Experts of a small language model.
Training: 219M tokens, 6678 steps.
Below are experts of layer 7 (counted from 0) of a mixture-of-experts language model. Rows are named router (the router's row for the expert), gate (a neuron's input weights, with its number), up (a neuron's input weights, with its number), down (a neuron's output weights, with its number) and show model dimensions 0-95. Each number is 128 + 32 x the weight over its row's rms, rounded and kept within 0 to 255. Numbers have three digits each.
Before each expert's rows: "gets" lists some tokens that make up at least twice as much of what it gets as of all text. This comes from a sample of Wikipedia text that the model never trained on. Tokens count by the router's weight.

# expert 39
gets: " K", " H", " W", " T", " G", " L"
router:116125129160086166131105072124107070165142140129091116094162123087152094124072139115127092093112056103183137149097146091135117100077131134138125068072117158155156127137123154163088074126106157220198150126124135089086086067121122094105144166078131114119143120152134085071102136175150136135
gate3:121133088138168157082169081102111135131125127182106129160185138075141170134085154121137099132143106163101171188185118096118187136089159156095106151137139192122144082169152107162122140153067127124105138107044159106144114177118113141118064135181157147109064136076141132147083104125149134178
up3:094121115128107155088174117180056140112131090147122151121175158099140120104076193163140127129101111096141092142110138131072200102108154176091089167165164149104114157131133121105090164098160110064132150171125078056125129145160090114150112136198166182083096151145117162109095095150150097146
down3:054125138149099156158088169093143136118114096156139176149143094093142144073094171165096136139120095079131088114099144098102135145147183098135111117177174138129109081159086140131191170143193132135129161141144132070108091159116107155155124107154076173122065106159084203184119125179127153115
gate4:193138101166121110141181058089172085128117129164143103120113130111147153085135116125151109153101162129161088101156131130130114128096142118112126122134113116152122162136190098143139120145138160080069153099063053100153119107133130165137094130183151106147148137075083138163121096000077139160
up4:064125088183171128155099115150148163100078110109108115137119133115070133095149127142134146106175123097094139161127085163107104143153091089102113107192173105109156097121141080169130132115152073093153078126155162131106148192187072151108071082171086147052106170093102136140123121160134102089
down4:130155077187181119176099116139125115142104127130094109074112041108110127077117112117134105096164111137098162148174071131151161092128117119146148154107128128104136120089161128136066135037178164180133090146083123089115181137130128155101148129195134091131155165137047126153107099125183131138
gate5:101149152066144133079119122083068127206147137142111143112109150125150061127079128161137093138171089155153142108162100069112083094112142080128113090154077127105147119170117119177096072095155149125232171140128108134149095110154169144095111157108119093117178121154080082131142136148171111131
up5:157085118090135150137106067159084091177126143155106080110137155080157099123050117146140134094118080154185142149137109073069098180155155108108101093112116104123106123186105146201066144091167182180183154136138137128102120100162129144137120129155084089127159126132116042117111124141123137134
down5:124113120175170141204085178149125045115138145099167097146139135137039126138142091086119078146158145113124111131101129104100142108123079086164109176079091115145134096230162088170119139123097143157055102166174142155116116144118113104088110122155118111125100122139154104166089109148167132136
gate6:180118111136130156093117149130157211084136101120149173203111128147090165064155130127167124112149133107126131124141161101145082153156108066089111113129054064130138153130127123083136126160163152207105164135119150150113123089175157189090091101146100137096120147207072100127153127131136120100
up6:125143070033115091096103097117136188196179202121166143110153080071121113165097166112085150119147151155132136119167147169113071106144139160113157141101180120082188178145142123121148121113101128114067117135118146141189116144093133091127115135188174149091145149074121118146113143124101134131
down6:146141094067107185063133159141097120148204125161092151105126105104096086110107115128157111099140147083156097163136113120093067072122127161080112117115128111063133205172101098092089142132132169153060163186137102161145174147116119122060100135145119110121122171096135103124166154100104172132
gate7:182138132098144123118167136136125157142186083140093155088084104159102141129169117079138140147133168110130154128152125146163153132084105051122222077149101113138169071150181194115149157126129176086146130154124135119134107141102097178110055087098153116139178123134115116148119109040162147145
up7:175131117153150074128073108107211155119123139106097057197133081105136124085050142163121116109148104137140083119126089121139145116127091114172153151122134099140176130108107088098078105098163135043138188187108098149123195131181113138126078176127151116103118129138162141126119119129172132105
down7:122131156110154088125088120133160158146175116130099120129115099128165076093088210116117169136138104111157098110143100089133138122152097127157186152129127126141128146117047093095111086073121134095178177166127147125124188184202103128159083179160141129120071097105225141149156141158139121131
gate8:136096119114167104085123202232099090115126116154149153148098138151093124155159218149113133168125135101132139131136086089138107137122186130130073124154170110165075088122151140104160148131102131098120121141143052211136166128091140119135085148108096149074148162099111157142066123119102120092
up8:084155099136071174132177156136073093103179102140093105136118111165090098081120157195153148187128153128147170111140157133133118117081162091156115124132123120171091127088143153125176154119131160188122091173161121146135128144084133217123069115135088117092123124084119145193112129142077190161
down8:132098144105131110172208151077094173090120122120106155156078126147122181124106073137152206107187161130110140116126172128121106096133165138117089196128146120082146152139118134079129163146114131150059060152166118122127121102133148119109120065198172187132100117131097115172151159118121180097
gate9:114139121134138132162113166140115149132126192191111150147143189119098106138200176167121135124170145131096196132123209126149107092172136133147134169132175128114132089147143139140176142137089164112128060156092119218106107145092121157102148091075164151121060109133070144134138160073141158122
up9:148112080144138161172163140151148096119115099163141124123059126140160193118170088129156085139138122116146104123118146128103125112151137107133151160069000118150146106161133142202105127135098149102081150160077079068153146126164107124181101080145091098107147140169120061110126108172138120143
down9:124101092173055189164182122161171118128090179172119141121131076114129143151167101125156067109127040116138136176128131162177102081134168122135107128087082193121105136108174144164192143154117151146104123145170168069112097126183086073115125126124136102162109133153137106116115101143116095125
gate10:174057152112147106100100194100138133152108121154075136189040151152153109135163108140109161109124157097145103121117109114091086125136171106047141118131092114120176152128085154142115167143163173146120159128115061117169151118139055091159097099098168119165128139087117154158105115111056158130
up10:133115135188127111124116084077098114115118108124122100142144118099115189105058110122141135109138170180163133146079142151149101184129140129147099123139132116135161056125161089051199177176117121136093116069165139154168101126094156158129142119140146124116180159145127103101199211108151076161
down10:130088127171169153168116162066105097085125121087125097128111109114145152101075137094162131089146160128150163165144087191105141125134148166149119111135131093095150114077145119077102171116117129147085168105109130126167076119092118197173138119082164161109190152101112051056125146118154136201
gate11:062166156111100149118125142091140179148138096112105187142096153108106205095133152173176078158176175119112138120140105093111148090129082149139135134137149137091095073103113134073176120165150092096116175146158039147143069118129167123119143085146165099129110107095093176128113173112102152082
up11:120146113116120121126135117107133089113094135148129193139181146132138128140126121139105195147127111160149123079155077093116110117134146146150082115125123184084130151182131228193095109094086142172172183121152106143081152126084139108097117126115152137091139139090131014109130096149061081141
down11:103093080098124122148164095165099142088113142163139193182171149089099202172103127179151191137091101138154137142139124148128126101152103141091074135152122151069171154124128188167143181116095150135173133127115088125133150141179162135090074095112104148110151098127150051082121102130074101161
gate12:115126150118124170106139196136071170124151168129138160122085153104148129079156115114212125103154131102164136149153101112184109104174118153121131155120173106057142164141149155142127181134154049145079059101069166113175106150142173114123147096142082148169164143108120168096183126095119100124
up12:086169160123121197115110196127128074120127112150119135126131181127155115108163142174134101149169089076185111156144113115145163152081146127160091130088102125088098154153126111127061122040167084201152115178108129107155057112125164094115157177143091145105167168124159153090131138155127111120
down12:126126138085122137138133086114104178101172115139153183132121157164077173186154177162103170127069084128149145123144179153111131154127147129101094162168084170136131121116058132129128130103183156072113202107136070116170064077148161088098139109119146133087092122142166156141090181157112135088
gate13:136101078124157118119078130162135138142144085165153154124189197135083121102156164110174140169183054160089108113115166103104084147143207152122143172086130152114137129164143130153165129170183143085180140114113111149170118143142178183134099099129189129092106056151137168132120133127155164139
up13:129125068138159115133115127213167124097134160103176063129151092119144097140155155109118081156114157148168152119117047150126089154121148110093116112163140091073115132097046124130158124137158128110142063081099103144155081125110111159129162100125117078109107129090038138144093109144092167072
down13:126154133114145192144110147175129082113099132107147123129112024119126100056118135153117148114111099112115124103118072181145102134151151148057149096165144141158135126138093111139144093108094152122174146030135145118170154145129161125122161089147100127133093174130065126071092104102120159040
gate14:166119145113108152111159115110165146118156114162103181134148167160180144131073166165186120171166155138151072125180177193168057200119063104076162146147136109098147124078127133138178172132145084114127127118136122143174117133167133147087127131198152181184095131111139134100112105142132121106
up14:190182126105101120090160109141170137068148143183084174124102146154099170071141125145184144131137093142129107114136190138184099106109086121065198138138042133099099101064120137114142137128114058123102108101146119170170153098075153131070136121164107123107114100129124116091100139152131119109
down14:144177188192131111168160070123161155098170170140141111162183135124070045050105129127150147136119106098087097141113150126125098131103169141048139098151083148124129089131133113138119131132123065129110066118178142141128164118056148098105085096177114101126140154072109130150109144152130123114
gate15:181100103146140128113071085138214178096120084148144130165104146182179173140134115147155134152114101137122113136110133085077172124116132143180135158142130132130128078138155063081152117122129164148163155101139096116150159097186080135100104070148197151082117054104108139081123177079130133122
up15:097090082111136143137111091107152136226101041163155145091145110143070120122117128103181149146126098116108169197121156147090140131102169066135135115133186112102130135124081129157128118132154168152160153169108171126144128142191112087111125134041100113202108106148122107093128127078134147111
down15:152142112155161097162122112158165183231071071171173194066140104129156136145114122130166152092112099139142133137105146095112151176139093089180122109121163094164104087162125104103098179145152186145175146137159138114183095114156133133113154120132108069129095075129146120105110159092148174150
gate16:112155120125100091104157064164111211120204127151177143125105159081139082118104050126131099158164125147173088142132138133103115096112138109137149073153143154192153116123186116133167121100137118085063152117144099128138130124076155103138122142148138110141141103091140182104077218072135148121
up16:151146097138096163175151128159094203121124110128186134160120128165095151077089094120109082103130105112114090137112093115154112151092132110132148145085124169113124155138205137127196105138052082071130083143157081127114091128099120114121158083156178104158122150070177106099120172050097116120
down16:135082123123109165166184132160145198121089164116118128162129148119098133123200110140098187120107091175114129136114099104110159117147132181103132156171122131085046121077112125060135147154125120110120118084130114129153121136134168115093118130162109142034145129102225094119147164177089103084
gate17:119072135156126146157138113089148129141186148117066156140127094137122118118084121156155149162128098119158080144127079111128140155037099149124168156149043113126120141118145159132149160074135146192109165158110099155183116090154113085091094033155148153077134104120122134149110179085110164084
up17:065120168105135061142101119147119128134099182212167164085108137090149163134125140089090158178154155114142132115122103129186134143167140138111083164157128131123123122136151104109117107159148122090154066130155163189043128145106166193174146187142105132170187144146149097116164146139163105167
down17:156106134185169091160131144103117103179148132107174166121163058127086144114119078089096106137128111128121094059141132084112109227119094119190107121111118132124118157083085160083111119130153160117072172158148141152151108108136090150082115152129181090057125079123144105081112157106110169145
gate18:175085168082145139087109128149138124183119081096137107175090178147137165129121069143107122103118135081169114153138142192140084118156096106140135139130106099148146127102158123055129185047048198131087169103101102149167104143144155142139165167166154101096127127108112079143149109070120131119
up18:106119154141134145131111178210113143088088158092138185142094191186140146182142106145064165143158140106071148117132075144137130148199203151115128134110139058158128096085092077102136157132099114087129151098148111133113152188108107150126115160098125141111141164105128134213107114133128142093
down18:088151137147126071148100195109122145219136132108135147112103111134101090123109135084103127172101095086087149117132090094139166144132100140157102149143067097190093170122083116143137165139086160210150119108125167123091092135141173138139068095133145152144121110097133072127107079129154036144
gate19:134126137097132093084133154139091140136118147105146137162146099183185105099151147111145149143092123169130170209095195127088101133185123136122150141168147109118114093135173145132089156154149095127154137128113073133168044184132095122146101110159089154027144137109153080172171103176121088106
up19:147137142128100144145152174144093119124163178063103117133126059173137121098083141132113074174104075170173148144135137107143124102137114144124164143126151140123138138166123182142053131193127117207076120177119163189163139156109053146109120180106099165105087099148124115118172149094181122117
down19:142055140150100134085135117092140199108139147126081144156107132109206136116156069136162133140172124107129097130116096128138131108190066145116177172100112148133093092108132105127128156192124128134069133113140094202143156157134176140148102080142149131148029154117189146149137149103087167131
gate20:116102109122126169161085146112161178143112117163078102166106157188116162159121083134126130138171163185144113066137146151079109109154065090077095127115156047153096102167129095111139051103125123119121163162163121110127163130099133149122115150118142159177128170055125124203132105151074133150
up20:103092112159125131185131152111209140136167156148114089160065133159161063107120180124068130120145131080106119049119180123095116178113120113161056136121135091149085141156093119135116080091111114110119129160138156158096124122097100142071158128157106128140154139125099169224159117130091168134
down20:142066098110063146130207111092127115134108183163076180131116120136150131036103157084095129131111151125106145075158144131119170186167100095070136173125076112131131152092126106147117140120120150161118172147125133135154128113118130198110189101155129137089131178157138135194094175161096149119
gate21:137123121146134121129119114087168129104153125133127169120115119145056171073129218155157070116137118158121121118174108207161123160176137150091123221165116104120114135138109093138173107130156091164165176155208087093134122123161132114158110147165113083192166104133165127153154152143126090098
up21:111146121115132192123122093189198072076132110156080144130107117111180152135139132122115188105069138113106117101186097114155133096170145204119116167164145152130098059136101171110134117123164104140079145180096148145166138167193098138114163128111142108156140122167130115097114108153091097207
down21:090150101115116096112103063114090176094165129171105131152111144109112114147116104198129120135142087112183119141145121079107121131134131192146135153117118154118043061142057179132170133177103104128097059126152128146180138145192097109116121124115141131140191134132063199135145143169110150142
gate22:145121125156148104119131154114146115165177140195118083096145100033120110122143109108155096146085134073158141104143125154101118150142097100153097077108089095140145137104046152139162093094122222149146114122116126111154104156131138184131161143131186131195184070177097082146114119095119154153
up22:088179127137108156112178135103109152108078144044081132154086140185079102065161135144126180117167162176108109098119195105111108106162151163137129158154133123120122087155122093124129150113183084099140135118114162188120108204116143097152100162128080118089074108122154123082131165141130081086
down22:126161080122166114177158144162189069117165129111131102131097090110144116118140092097130111155137204121153143181148103112140117156057074102173130131115089127180152077154086162164124087152146178203165205120143140123133162155164127159140176133127170161110166100124101111113129079108123177141
gate23:098118169130147142100122138168111037119167116136113156139149174111138091142134110123123074202113105116161162103154127062135126138143167104149136088119078108113102131241116164190056072153154154142146102139172112150099055164140146122125138134151127099136126169169107079097110130114123127098
up23:085146150116115132118134102140131063155146160139109078171167202138150136165131089170101085126105146196171152111110154103107133131128155132149107147127080113084132160164114071178098084149149131138092104113183114117100046108161108119166100124129076090061099126187110074093140132116162177096
down23:133124134153182101129082159156122073123056144085170130124135133118135073075071135131149127130211119106070093166176046126102103157102138118160105123082165117136101141175130119143128174078109097137101121135123118212107182111106140125075157152128133101126128096116107175139123114124156098200
gate24:157120138140187143078167090108099126172147123189133150099107092111140111059107084157150129195138174153148158142146111213134142132137109112161141095155090100159144112130132116148136137142196068082128162146193099153168105124103152154135166112111134102115145072145124151218176117114152175105
up24:140148084178141085149160073118158168181077062184168116103102165105104068090126090118122108100117159124115122152087120127150147144125141121142104129140169129157100104155138149140134083134166129108179151081056084050134121156132121100151194154163101101115138208117184105113118112136102079141
down24:126126090165126070178157073130150180122112087175160156114090147143115130119133157114119120114144110106149116110078177124183091106135129114140109188143185135124127128097094140125089118166150100121202135096011093072099182109131049150154157115125119151146140183138147084164122117148119104118